Experts of a small language model: 12 layers.
Below are experts of layer 7 (counted from 0) of a mixture-of-experts language model. Rows are named router (the router's row for the expert), up (a neuron's input weights, with its number), down (a neuron's output weights, with its number) and show model dimensions 0-255. Each number is 128 + 24 x the weight over its row's rms, rounded and kept within 0 to 255. Numbers have three digits each.
After each expert's rows: a language model's description of what the expert responds to; "raises" lists some tokens whose logits its average output raises strongly, later layers aside. This comes from a sample of Wikipedia text that the model never trained on.

# expert 54
router:136084115111092113148143157140093154116137143105119148146151099107078132193147143149161152121159127125154144131087114108113096143125124096132114170129113138153118111101140147142091123125099136127137163138103119107124092158121101161139142152139094111187094108124127128140149155139125113139122114093118130105122134105139121119120122106127115112094158142129105108148147132109143107163086131121101111100135109103104157087151179109141173154150179130113125151083171127183152116126071109119129143105110135100158099122127179118132147093134167111164155125123138136106101141132151126139127162171157146173132116087155116129088130146132144125091055158089062158130110132099126145144145121113111130091110140133149131090134132157146129147132152131099146155133062156155111128133107098
up0:138090105117080120097101143147089139125173110101113131144160099145119136173153092136132160072140131151167132157092105120073139104129153109082109135155168110146112152128116105175094159136117105143124139095116146077116158183092111099128115136116133112167152106169104143106117127154109086140152151127127149110128172086154108147141128144115113137111101133119117150095163086131157095130144144109105123108127138137146158104111146102106111120135183119089124135136113150127126142131167134106156163072115110137102123132132117097136154119116129156091143095128147139152101152088089179147094157116133153139126146109115127104103128149109104147138140153155138131176110092128150120126140125107154112108131122145096195088141078122143150151139146152101136121091125148147111111108102160
down0:128103091152128135103125132145087108176125108125138149115114127189142116086081145099172124115136135157143165152159178118114078122087105139150169155111152121110183128144144123141158119151148160116113137163154131155138109104113153154114136129129126096109132120118100074098143170141139142084121122173167120117117158150172119104088129066149168160129125141153120102147129154133109141121129103175134133130136109148163132126123172101135120113146114128121148155113120112119130112140118151148141140163126104141094113100117173145037106150138128119107101143115151117151128082134115147141148152127118133117111144153122115114109134116169094121137142142153157163147117123118119134143094148089103097148125154139127122142080209132101169141118143126160147109129173123131141131144132174
It responds to: Capitalized words inside titles of songs, films and shows, such as The, Love, Best, Home, Die, Blues.
raises: "m", " N", " M", " U", " L", "h"

# expert 34
router:143090141110114104176135161134099146112126133111143097166133123109128112154129151130110131117116130160108137120150111148131145140145135142137123134129137110138132121120110126105125112115106180079099135144152139119090120130173165117134149164129151115173125133099156102154104134118156115112186120122106144110115162128088105108154109045142085089149123135156159137139116132158112135156124120088115054125157118176117119095142129119124109121120101096124101164092121122155111108115092140133141137111137113135141154120122172099126152107152143090178107117126130121104077184116169098123068121140112121159165077130163148123138121106112081151144112155135089136147106078159144157177130131112093158110117100132087153145148132154144124149114150119104147110164148164120168116140110145
up1:121105125188111149120120096123114146084137143134107139149121120159130082126150108142130160137088099138140155105133132103158125096112072134058169097089120133105102135120125116119155133142098143122146143147120085116132122097143155150108064132106132101087142131137152125150209130129162133134130133134128095134129114184091103157117141145066106116153131104163120112153086126110115102117150111131087101131143159163086130177168155133126164137120118104138108133122166136158110149139127112102110108109132120081175152140101111088150133106144123106163121134151120128106118120153162162115131153178128128141100121137139084150134134120173137132148149137109160123135086142143119138105139145109077112112112152115103180123124139101137128117105138100123115152159160166162096117097100130
down1:084093139101161170171118139148135141136106111177132150126163141116125131098141152146103080087148118156148102100155122137164135068120149147118122145158139159146110073127125169132099150122133124155142103118102163156117084126167127103137135145103101149123153134091134117117096134093084131102103124125113146101181181084106109127124105128119105121142123170139098136144154121156153145130149138122163139124129127131137120114145103135097165144107153135115135121103152174153124128149131112108157120092108116139153101145098116105171111101143150133092126112121163114180124105114141085105099137116141098137089091166130139078114108119149096132132115132172130129145128102172169147154118143111105108143091072137171114159146106125155093108159147173120131153106100146122116155115161088
It responds to: Possessive 's and determiners like his, its, their and the, which usually come before nouns such as son, work, own.
raises: " ", " s", " f", " p", " m", " o"

# expert 29
router:120100129177122128135122160117120109152106110141143128152133093177096097152153155173140144127118127125160186116154121145144118096145138127140143149162109118120132111123104159143110117071102145110092186140132147119111126101121134122133140126171119105130106131134097104138153120090151126126129163113135113094092135140155154086142094115204140068169103133173131153136143121116123133141126139097126075136101148159107142107080161108170151112100100131126098162133134125102128116113125081089171117127115145147113111079147133121128132107132120094160151099138108101137137099171136129116138125162142155136142119097138166113122130145126119126112104136118097122123092084158153143129089152091117120144104148112138102088104177136158136128110109080108164146165126134194140145149152175
up1:127123143136156082096128131150130135129092151137133144124146095119134129134161120090149163157165088142145191142150116153105143094169162143107135109122134116107154101173138082148138123155140131153113130110131155185112108141135125130096121120156168110138158139136146118125131160122119086120157153128127156164170107135157115123147126150158165138139117132125138149115114098158177072130085117164123162133080137141143091103134150116115092105138105122134109113148143099135153107088079133151127106113149122121134151142112064077061179130144124089138133133160101071124109139092148111106119100108090148133135125151109152129143172139114101120117176098100102134110099103129114134115120120111116186092113158119130147150114113112139130113090123118140137113090091120119122087158123092
down1:115129064115108153120116129135166129153108112117100134104127100144145117132129109123117141099102120088134153175123118127158092133122162144118093142181108126130166127099150179138143129102122166144118111149180107129138081142134156111155146133153091147087119116099135114113122151124099135135146123139125104141138138127138158115152056116103114111118120091114133102152109116145108145130146094126104143125166100136153091131165131078147105106148089108106112130126089168132105093134131145133075116189172108137071116106111132158132107165096167108171096124113132140121115125137124092111166107171136153110127107083085131117125144159085114153139159150155126116112109160137137142126131094105163130077151132114154068128152143116111129132089123156116170113162140164138163121137143139
It responds to: Last three digits of years after 1 or 2, such as 864, 013, 024, plus some verbs and nouns ending a phrase: died, games.
raises: " ", " a", ",", " t", "–", "-"

# expert 58
router:150143148094123108147134131146130143166133107144159150134167111124095106114164160126106145115148149111168123134136124165113133140105111138138123147166116120189143117084174103119119137116148127106122168183107167116153126109138124096129087105144112088128105116098118118113115121111146118097151139131100056111140130096180162108102105070142138125136120120112158117158152137129103149159108124103111119152137136153118120122114124135136160121118149081124129145126164124118150127112104123081158142111116139109114100085092178099123176132162142119108157111149138088127093100132141099142113138140140159164138079080144126165122110131113097133070109127117137139113069075090170149133107143139101157134139150135144104088159116163122091148122089121094146159122127164156130153136137169
up0:146143081109105139134162165145129119102121180142134142114121133105115092093186111067094130124139115147106130140110122122153087136090108133152169134121098138131127138134184104102097159126125139087151156125139181099104167123156176096154130104149120103120137169158111127111091115107123144066090142122097125169150120132148163146162141122091128139153127137139122176122135123147107148140103138146121136093113142135148099115130076121150156101109158094088112134116151079144140137111112115137161123145146101127147089135123134137115095133131115126141150133155142150152110109097118150113100131099144159174119132074152098156181112163126136107114150131119133136153131108114163188127105140167138141133114127160158105094072123148119127188132093097096125148123124144132129159138099124
down0:155126124101169147125107116172123118133170161123107121157098140108125122118081171087122150148127104145117082137146117120098140152130111128172103098106151150141097137144129121113094129167081141099150153167134155099119093160156110130142084147145113144145157152122167144118134116143135142139107159122113169118187097151155127136156171086111140163105150093129137141104125130106099117119114105145101129133073106126148125118105107119150113137103186104123165164130094143159105145104139116080142108123165138142116121095138128138163116182114120141134133147110117142140106094139122149135132127120093091119115136099168121149098104205140187111193089109154131144147115154124133107119098124169136142159114113164116168103118146114131098162128079104135138114134142113127137107109152121
It responds to: Main verbs or their stems after was, to, is, often with -ed or -ing still to come, such as gather, drown, appear, worked.
raises: " ", " the", " a", " s", " b", " f"

# expert 41
router:149093150119116093175150141149073110089110100112139144123129132083117132146115180147102134098117123155091132120138116112131172106165146119142112130131123100132142117124133132109141127096098177099110162119142130118106136141143181103161133163124127121162120156075126121148109152123147135116186113135104166098099184128099121123152107050133097099127135127157167128147128132152140119146113148114133074147141118177110097125102151131132122128116135100092116166119110154155142109105094123129122146096122109123142127094134154099138145090149152107186105099160176109117084167119146098141090120133095129134144092135119152138155152124124091137124112143131088140133092077140152172173118145095098142146147127123086179107129131132118138132110131101104137144162131160133140111156090124
up0:142123121094107087100197126144100145111149145086126187133111122136156121124098086127126131097127121187148166135125131160148151099143162138094125119107127112110152101133160137121148103154141142132076129144128151135095134135100124105144148128138119148147092108112109147181124116115099092157097105127151149145121133114109139108160158141159137174129124154110137122113096121116117122098105143118132115135153169157162108121136169128150106073123167056085144141159113143118147098121171130149120134093140153137107113143138098090101124123141108123099130115109154103108134121136113151142168148121157149147189094075184123117156162148115116157167111166132124145129143124126133168110121109106144132172158139092120139102093119147121164111111123134084116157069132107136122105094101110
down0:150120116132129126127151195117159102149099120140088105137125146185170131137096132121118154124122112088152105115126129103105149114089147107119178155143130100115152093116103108174129157112134133095162157113103115152148121149133103119140133107111156129104140097109131119141119130150139148084129124145107138096126112141104121169120158138108115170138066117137138098110139118129176103124165116128073153104131111089125178081136149196120128161146158101154092112161119087134125106156119121109144132102144135125122122116125118121179154148131131159090108126137136125116120132135137123121145146126089108124123111118125132148086092094155145119124111107117151105154080117165140092149098185129136157105196125097153137135143105172149095135127177103167107100146100090131161131118155159
It responds to: The, his, its, their and fused preposition-plus-the forms such as of the, for the, on the, often before first or season.
raises: " ", " f", " s", " m", " p", " b"

# expert 59
router:065137130090100107172124148144125156115104135113140109145121093109098103134146116123117113113160119135142130115087126153086147145111121114157153146145111160156126107151137097104112148109130132102107145178133138083178160097135147120156112131137085105164127122150121121113154132142113159156142118110109108106099185157157106083088101123172124127154149129127160131147077115153104170118117068130118136107111119152108118147110158116169144156127125062099119148159143128084131151098145111096135184102061112159152124149130132140149118146177131111131156105142106111155122148156099143128102144185107129128126103092081122142134134118109129093087094134132118172142135116152146150136094128125087127124164123162106111155129133159074116098124123173134146140107128138127132111137126112
up0:093125108157092118167140102085153160118090189094115126131112137153133102128099154131122138118150146123168141128133120105129127144161109115133109133107129141129120117139125100125131099106093096131171137133120153109177138168124168119105111088153138116123094131151128094164137127136118191141094103142145106100155129105083140123158140149114155113159153082142153124148103092160114128138107112127175144121132100136134132106142146108128159134172160134150112143135122136129132118164137137103120085111157158091164084115098141118132130123110081107164139180153073106156132111096151133128140186186118116131132122138089158105170156122101087098139100155098167152132133119134159097146136158147096141131126138145131125138128142173083162118123159120169114076124157125123152125077121114
down0:107115143136114118124117142124172149161146147092123114104154197112180133118150119153143141096116118127132125122078146095104127075113137126144104101115079108122120121144130125135117078150124176163126162137096181132174112157105138179150128122162102150125122117133110174130147138123131191136114105143118163106129108122089157116152128127115143145095120095178159124159108125117127121140111080121139123075118118152094122155116142117072146180134143118147156129148142113125142114138106140145108147129141089119194054104125113131137128182070143142164142114126117100134118104088104125143146167089142112108118148165144135103121110125135151121122123141130139146103131156106155079142125124096148122062096135132133119137124119135141136151169107131147104154146120130154164111141130101
It responds to: Word-internal stems or syllables before suffixes like ing, ed, ation, such as slap, splin, pot, writ, chang, mov.
raises: "in", "a", "e", "i", "s", "y"

# expert 38
router:108120109159100105162082138141142161072129105099136149151118117097110065110153138119116144127111147128114130106088116088094168137106123095124114133151148154184135104161149137125108153118130128149113146177150172122132158130140138098134097103156109109122129105134095124103128130139179157127171158155120156160119128140172104097138100143152102095113120083118149172144117122169143157110115133115098117104145102139126137100103179116169129077112087132118139154128123133097133146095101132116115149118136148139096101126115107101134166123156112108132177101159118107129117153142118090148117143118082134149131123091145169142156125126135107158143101135123117117147085146069144160154129162107096148143163121163075157154176121115136117102145089154144142108115102147110127138169096124
up0:177095087124104145142117156136120143081120091146122131159126096133119150133141143110086142130166127156104139083165133150109111108157121111159142102115169084133156125131114138113134082127117120099112186120136137146116162149151108118126138102173154143124117146131093155138160124103146134165114119158138097114066115107187122135166154123145141100108120099135129162127120098150116147112160109088111130152120116137096137171106119114130077111104075171095123148151140183085111143154075135140144135151137109143105126110133110151136128186147115122080106115119134101125152103119122126150161114130100107147102106159155111149117117083161149109162152129125142141144054190119134114124155107150115134104137113128103151127131152129170090115127130122104100110153122128137122133125166087
down0:161145109108118133180132139131080115136151149150103102127106151082117105140098151145166117138136114164096111145172088062142111106138097148138169125072114155119134148127113145137086144081087098140098143131135131095111163091158108128143131129139162137116137110101171127132182122139133085151131143167153131133146120128128137190143124162151126113116102126140110118105135087147147129137112098105100160175110136135101131099122115138148097120159091168130136121107135124137108134146159095126153092105193141148145177150104101112125119133127113108147155190169157080131122128130154125148093157136190143118123113155096132110143130095106119159114108148137127151112081124107094106136122115128100148092124106150143132160139119140101110163094166133109144157137105142141124128124142092
It responds to: Mid-word verb stems that take suffixes like -ation or -ate, such as gener, regul, investig, irrig, incorpor, integr.
raises: "a", "i", "at", "e", "o", "in"

# expert 43
router:147141108152106132164136143127103124130129133115133117140114108131092098152144145126152131130147130154165166097130103108138125125141115139139125151155137096115131123068128083121103110108117120113102180144119116100144163125124181145111142135147116105162121132112126109152145159114179129120155149091085116114094158131097138141136141120151120115163128098153152128095154133145106153150127121094137114085097100142111115138127129118164169104129093083127064146079139096156142055117105145096162127126117140111076096077134106119140133105150113142159151114123136108148106118113147114152133154199146132138081098147134175113130150107101111147153128153114122144082119091126150208170098125081119129133106150133143136115149144139127117110113102157107146109134105105138110157175117179
up0:127134120108134132121108107152145163081148113162168171176138117084096073189118178098109134129094129141113148106175120107144141130134121158130123088098104156109115164093121135165109146134118108145153097153116138104126147132116110141124108186147176080154101108116098112092135155154123116142129115133143135124107122130105124151158155158099089131113112127116112150162172102145092172127162165073111166164121140147110129138110106130090138118119119146143145116123099148112147140077164121135151158116148110117132135141147134134154132131130093112173130106147098135094141106164111122081109144177133108121145119137089155125105086141147176136118132185128107103089101102113139147072112138088104135139101104118144118170145117131094144144123141093147135114122138113113127105120098109
down0:143126126133110097081132094162118119143145080121087126127110121175155131111183168106131112178104116099084120149122122136119151134149142127106050140144088113144145158137126168142141146133117114131116104124141100120164128089108154133095142150074140148132103149121142090136170136139120107165099175105097124114141157127128120119144137142130171118090158112129147146117144102111104141104146102122134165165119117139153113144149178110086111151113128117150108115137124153133120127116118133122118143155137152136121132141109135082110152117133130145109119127132119147123109120113086146137155108137138167162088116095123164109155135126151122144209144122159182107118125139069151143136126185085103143099148126153146139145186140141116133159092144145152174097173118113106093142177153132
It responds to: Pronouns and sentence-starting function words in running prose, such as it, him, they, there, The, This, and clause-leading commas.
raises: " ", " m", " s", " d", " c", ","

# expert 39
router:139133103156127115176135197152101117132151143131099163128152082117097089167140147110129173119130155119143138107128133133101148141126125107162132154139149092136144044098100118108133143102126162124086140147172104129140116100120135158109116113123143119111110122118112116127115136089163141132126139139106099088124156118162152125133126099146183126141120111159128155137167173145071190139108096120122103124131086157134132112094184094129157120168141093133103136139122097124150100113140125106122166145091104125102138130136107076142127116151205126155131114106175081131127127109129121095112133149115119144128124113140124106130097175093102100115077136111111102102119122107116143148124143116114133116120154073105162151101160127146143126111137118117141130129106124171178153123121155
up0:137160149122124133118132147127140102125168102138166145132126114134154142115098161135175133093130153128150145111104163148114144163120151167137171151152152115177126111092149144087128142099082174154123104110157087158094108176087128125125132129104115107096132133100135152098165119136128121124120112139139157136084111126094120112135127082161107151108149122173118128088134095135117138154139173119108117111144132147170144120103125121147160123132106176156092141127118114165105092119068133096136156141131171115120131120129123087137121124153108129050129140129134119096132157151132120122136158143087129133065094112111102123171149095118091122132134181130136137144154126129112155124144158105119147162155117114117136076103099130123151080064116121116129108143154149187123114143112103
down0:127134082114124115155140138092160139180111146076114158126107156156120126145107157123142124090188121098156122137148120108128129207138128075137135083135110127111158128149134139072131128109121118132118106120171135144124103117123147122137108124117094127100143135079146173128176100111108172115148124113122078123142086146115112122105150139111128137127138123114125145135122092112108193105094156152112130113114147125143107115145117133121144135155172126141127197127116141151119168155102162133098101134129136121168128109122124162115136146188154134151115119098141158127098127108100125128104127123130138069106111141154145110121116121121118150162129114100111099105179105068159143139131133137133128119122152121110139115157101159104151104080115193102159109091112092102148120084162129
It responds to: Closing parentheses, quotes and table pipes ending an entry, such as after dates "(1936–2019)", native-script names, or table cells.
raises: "\n", " ", "\n\n", ",", " and", " I"

# expert 2
router:144140125118105096137108136158093086143120108112121110109154095123079118176168138147117126108132136123106172123108119140115156121101121119170149132165134129122131140106141125104146140121111148136130133134111140098185188146119138158135140116139085098097119129121098101145135131125143145150140122121074132112101129135121103113119151112169120098126109119160138148107119134110088145150101119129128087113131127143077100126137163129201159133178169095103112127126119081176163089122139113100142131162131166175089094135123123114142168109143154126166156112134154074116109096118093113122097137114153109134111070171119130112133118175144138113129134130099114140150101132137092163167109152054111149091117126138102135127154123122135108146157143120097137119154117121132178092161112175
up0:123132126162091115144143138132130139154139088108145127156105131115136130154125122114082099095089103157131150101143144140111155158147099086060078139107110081131179137125167137121120125129139096118140164102137119150083117135113160160106149092125127139159205129120136169130110135114098129134153123126142121144113153111154096169117150124110111147125093129090148147098101082065154159123138095117145109141099130090080149120150130123135144142092156144111151112119160111117123158098143188136170102121086141121148086108133077130125109135145128151154123123111150150113083172144116149151142148157127124183133147185101151148110151112127147115099126112115116086091111098096121119157101135114141114136121128093119131134138140141110089150113156121116134169125161114136125090147103149
down0:132143136108104137097164110102135104101085145108143127139076133129131143139067171109100130148129123113160109087170120121129138119079108143139172146134123134089113090115115143106123142157085111151090130157112150099104111135170117120123156108118117134169154159108158118129139102162153128116099120140108134122110158133146163109132121109146115131108154126092126084154122199142132131120128117134152160169126120143123146126115127137110118146128083154116121071121137147102114107125128131110170126108162118119154126111124158165156128126100108125150136104092130116105179144119111152129136114123132148136103139092160144121170141123147121172133126134120074206155142112160151173144157159157153130155159149116135116087097143105144159174102131174179114135110135084172113104179150116
It responds to: Finite verbs after a subject noun or pronoun, mostly was, is, were, are, had, could, plus relative openers like which, who, that.
raises: " ", " b", " d", " p", " f", " s"

# expert 14
router:134056117144125126150108145129129128115110136143137158135130119133105128161145125115154133132145111177148123114156130132119114143133104104131120167124127122143134100076113108114129135147124144091105204134127130144110127115140131151135139103164118117199113118106108124114127125112142157116186123096102134104065176116107082122087081106132104083111120123126114098143153173146099141153131117122120102164124116145095125097156147113138177131129144116096130152147140103124150064098113157115140091125101106114113110117122151127148116113155147123147111114139136113108081136103112125130108119156145150179119114105094106127140142114140093121112090137101076103111121085098165192202168125112132127103155146144130139152157132145123087143085128145117141145174121167163131114167140149
up1:148148124114110141115103141151095121158142110128102086159133115137113121118100133155146133111100136102152097122144154091149127160144150142154137150108189069167129141137126121089108131149135117127149151128151145134124127153121124152201178120100125149169158087146115203100139142131135160146125116146132109156125126128134109118100099131118140106133125120062130121108150128105085138144121098105130108157141117131143185067145159128191158155178142127150134141133104129133140128081152149133145172095139142102134122118118149142108100102129113157114160138138135136132117089094143145117151123097119194107129115088129174105129113135161105142159097105164145151141119130159136138135065094160118138115179114122155121128134110090136114152083075131129119112132152155154118128135126105
down1:156119146098180098177131147103109180101086117127110137129119112082151141126153138122162126156164147151120136101142141127139081129133128151115091157137116134111071148121112117156157169182164100130147131163150119134150107146129124104168143110138132131111159157160159171132116120102154131128161152106146118128119133129138160125138139112134115181116131143124154116102131114150156143141135127140123124112154140131111109096155142119100106087150159108182111128081176100135118145154116162115112155092122140149156164106054156135131142159165181121140154119129137165137122134154140139116117171164133132168154102142103126175135104112121133122119136179137120085107124141137139125165177146144126174124122142168151104113185146155158143135100120118139144138141126125141194114125134086
It responds to: Determiners and words opening sentences or table header rows, such as The, This, These, However, and header cells like | No., | Date, | Year.
raises: " ", " a", " t", " to", " d", " p"

# expert 7
router:104133102159142131135093182113124135133121099145119147134138107088120127159161137128148125096168148122159133093144133111141138140126159123169180163161116122171139084123136122100154160133140144104094131120164149110179121166103116120145172146159116098144119111139115111143115143077158139113147135115103160117127150119144138108085137121113108150143108101129139117140123111144143123188110125104095131100097137144051140148132145100163097117156115123141114136072141118159120111072091118083175169088135109117121064081148097107168147133159167121145116112186163125111089125153120138129118136125124148133113128111142099123131138108091120073126111130075132128149121117133113133120103130108087132150109146095090161141145163120110146119136117133101163126165086125117136113143099135
up0:157182113151135131167122151099145161139105127141120111120159115133113143112108135150127115136140158166105104061097178140147165141091132128175170131124140160164109153145172105140104136119145118105123123184102137112126135130099128146162151118153127166103134101135121079116128106130130142173186121123185148126133113090120128115112159094136125105114126132148088182130132128126159097112135136138102093152134087159134130126173147113115147138146149113143101133104128167143100147129144157084090093144110127110105124115137126126123156127150125151137124142150134158110163115141133107149125074146061162118138117115136101149180108091111118174145101168133114140120116179134138171151123135115152068098116152108147093146131126152081095127111136106096110117131138107110132153135107086
down0:113148142139111104113147159129133099158128139119156151130100119127153123104117135130169131174143154106146092163092079141141088130136093129132156117092120154138137102135106171145129084123100145183192135124127169090143111119138153089147157176133123121145128153103161099131111123189111135105110121135147119146150139103120159162152145168102113122138117111073091112131118091129134117160128079116153105125123140140122146137081072112089158149130105139126125114150152122118130118121157118162147144127117137086099149140113113135096079094109137143077134146153107129156182109146108109154151142136191158101098173137131160130151101153163134157117099175154127113105105159107138124087120127146131114125126135123108134163150098134117137097146118151110136130095141083107151128087090113
It responds to: Line breaks, mostly after list items, ended table rows or semicolon-ended infobox fields such as "ChemSpider: 143721;", plus table separator rows.
raises: "-", "|", " ", "\n", "- L", "- P"

# expert 46
router:129088123105111131152119143141102095128096135134124131109120128123120123131144156117136120110148115156148125127122074141123148146139173119160134151097134110155102144103153107133143129097105156109120190139120126102112124146149122156122131100136132113128117121108119102126106095115168149105158121112083114132117165133123107132121145122134152132092122150171131115145128106156138139186094118127147094192140136140101123129092178128142144126126152148126122183108112108136150121131127134090156144137094145111129074109140194121120121083165123108149122118170106077122102148122141064112107134167101126138145113133144130151104133121122106144130097122098114141148099076103121146157176108105098142144140130096079182119123181150100127112154102068125185139197117159155136083158114140
up0:129091157121133142143170128151163165110107138120121107148124136097150150133153114119129135126116140148096146112131109108120132159128139102107132129112151150102149123132139149120152152122148130140119142141128108155121116166147101165168141070182099116159139147100155102133156134150148091154185112124085112125139149174103128117141090141138108093144187160110128106145110123132113125164108134128108175166059168115116150092090120102160133130155113145124104131135167088090119147169114121107104100113155093096154110116169142125106128179101135090113122190113107178093151170119115111092146130126128134129130132083166122128100122148135116128113129169152121144111104098126142103134147141136074089167104098116126116110152131133109116166105100118116120064149123152118176133111129129
down0:149103133141134109146121076136113083135142132189180127131116118150150126132118164111117094146101100105146075143127159157130095124128156119173137104180152132107103144124143152122154085142114129146081122138098087126145098090144139150130127124119142141101184091127074163093125113146114102128077146122108122113147111125125118088123118150165118122136124108150136170197137150097123114122121166192115116144137107091143095093121094135104134116074117115142153148151161117125099099089121113147138131139098110137124129148109118193145137153108144138161108161079121107129103110143126165126102115083097102169122127121120139122106153146117126191148117137092132125124146165127129103094164108095141139109114128121092143149115124100137115128142135101109126093112114095122139122139099168
It responds to: Indefinite articles and number words or numerals before nouns and amounts, as in is a, five fire stations, eleven million, 23 games.
raises: " ", " p", " l", " m", " b", " s"

# expert 16
router:169080041104132135163139165119124105097180113129178102141141085142117119182140137148146199113139172142097155119114133144106156120117156110134131157128143104106126110110102111084102141111142151101110148160140145113137115144129099114143136086171113121164127106152097123135121147108159142136159109097138077132105143100119104097140116131135109133132123145134122135099134139097129185154135130112129080082133110135104138134134125118157122143105158115098119159113130123129144130094138126130122117128124145110095105070121156120161144099149136084148110134136146120143108097129122145071114142136125109141145097088136147119097120157109095155082124144071098140126104114117088132147143140116182125143097121111137173111156128157153158132162156109104151184141147167154118092127126140
up0:121097128129139139137174148063184119128114125172125132146118102128090125147134108151114130137135164131136131104123157097131065172111142152109055121093135173114193130106111100132118099145145154130076101130140140146114101138163091118131159132164139100154124131153158114138085102113146164165130153108138121164127121150112151124125112121169116117186138102167156096117145098116117138125111095162102079127104139118107125096116177065115139129119127128144098121116151138131111163115164134161120107107111100101088145114130149116127116116088114135138124149113129151161114094135115153125126115153126141108154145112128163122147137138142114140107117145179107072108159099142092136139149097106123089125152191145156133144124130121122098146120114110154136137128093094116121102183125141
down0:124164090188103123157148079140124163120098116116091126156088128108088134138132080127152119142094081141144135143158140161134123126133168108171126160127132148104105127153095084161124147126125102141090130170122138175083130158151140091108112118136087179124150132121105105128161133129127138140161116153127140131169111135134148123110113146125142126106154147137155135115195132142123139124123129151115105149116175163100143150104142139153071139121112111089135119146110153111122132134154128116069117165140130125186105192106128129126114146159140143161138145135122178112129154134117119070122153159146116125144115153160096143131137115144175156134147157130156140133081144109170148089090173118122130140126129142112152108148162154111134141166119105159097105158159135125166118121153127
It responds to: Common English given names and their pieces before a surname, in credits, tables and lists, such as John, Walter, Henry, S-usan.
raises: " ", "-", " F", " C", " a", " L"

# expert 23
router:114104114127133132154117144134128184129114089130127091100154099097108129135163141108147146130157097180150140125115095111133127104110116161166162167157155101128127102113160123081117098117151109136107161157104136130129101111106132173134082125167126123138106130131070139121121135111125111158124136149144149130103118089167145139083129110135090110167119096118206115099095138154109104146095104134146128148108145130115102131163151092128116121114164087112109124129148147124143098118118132115121157158134092111104122112126179110146127079130190107144151119168152113118099105128145133123085146138135085166123144186118098122113095132082126166076112114103100141135124110118106134126125163120107154105151159141125162113144186122105134124071110150141151132131122116169137141165102140
up0:099111121112147104146120147089126121116139141129103105104164111133076140157107185149135096106152123116116117112107176105080170110114087137133177181117132115119157156105141111123124128109118124129128148117121135100090110112093153146090061142128108131090128069118129163138127138109152131136148140148121137136145129121093137117133150129093108108123137163155161102142116150143098137151132091107144154154150098128130157134174144146104085120122133115125145169159135126178121095130121154145094149118127088122173076116134149131140125101153131135136122115143156162119138110121138130127122096080159121178190185157115118135078122107134121142157155080105157142130152120114102122113140153132140085081133126099133120108098128127144108165086147128114211142111114138151120135150106139
down0:088107163096107097132121110157103145110107134136078123153092121120120114078156106158144165137109095138119122135146153120122087073106127090101123134095119098153136114098125142120126126131108102160120160101138107119106101138163117111141099133152093136121125140162137148086106178143153137130145094131120140167112079187111153132128115157098115101129103098108124123179107102114132145146118133148088174128162132146103112185109149097108095115115127141146161143115105150138122141082100124145128124117143076151154179109086121099124138128143111106091171114109111111107124144152101101167134137143149086136143118148157138144171162117182120149109150064140141117092130094106143104159131102126125114154112147123105128132128132122180093100152156141145099118135086108124161096109128140
It responds to: Table pipes, separator rows and coordinate pieces, plus the name-internal piece ad in names like Chad and Thaddeus.
raises: " by", ",", ".", " y", " of", "ing"

# expert 13
router:156128122147122132146111172151111113136146124135115155130140107089102105161147171131132170153149121120101151110130131150105142142115145100153140150136154117111113054125130121120130111117131157119096161157178173132146106128102147133149093108140112126119098099117122115138103138095177110130131156127108113076111130105135125112133117115148156134101109100148134125158152170169077166144049122114109127096129124155123133118105190097118157108193134113115103138126136120120135093121154147085136164142143134125104108108112113117185134120136197120156136124138177067107132098122151088093114151147105141123114115128130112112116099128113143089118100151094095118092123121079102155138127152138097136143157163109093168130124153164127140136113147127126160126118136156150172127126106177
up0:093136136157107157125146118203129155102120173110104103168120137150112122106145145130084088138127126106140155128141102121164104151126151103122154138152100117092115099131094130170132122155127117112086125127127121147137125111072141126116123129140147133156141135101147118122113136107115107122135142119134130109190121145128113088115164155098182066107175135165132133139144166165123167122100116074146104129101140139178109119150124144132121125153063138114101121138146151093132145136108132129144129077152121133131121121142172123148146185130123139126139115178159077114130090121157131114135142124111139131150139113092141149140163107152138100088154158119087125084129132117119152109103164145101106129105152086075150094139107141101120097134144160099102132146165115135168139159072131
down0:136129137103120143135148131127106103126107105127166123125146112129181126153114095106136082115123127147110106122144135135114087073141131092126090119057100120126086103139142163137119160098148164215112131106130105116130130108142172109083116109135147141156159119147144110145118134191103119117124104102132159101105090107102147129140116131139145159120157124123079127128112146195075127145180159158093106137111115123135121113138106141114187084132142130164109141144124111139070150133124140170115099107105145117119138121126147150100119123102125118148111102096146132102135114124130120142100154127159137139150182136146129142143117088157101168161115105139085109139114150132140076088124141120132141096119128161146120127138146129166130133133119150141123190107116149143101150187114105
It responds to: Closing and empty-cell pipe tokens in wiki tables, such as " |", " |  |", "% |", " | — |", plus some line ends.
raises: "\n", "\n\n", " ", " T", " D", " J"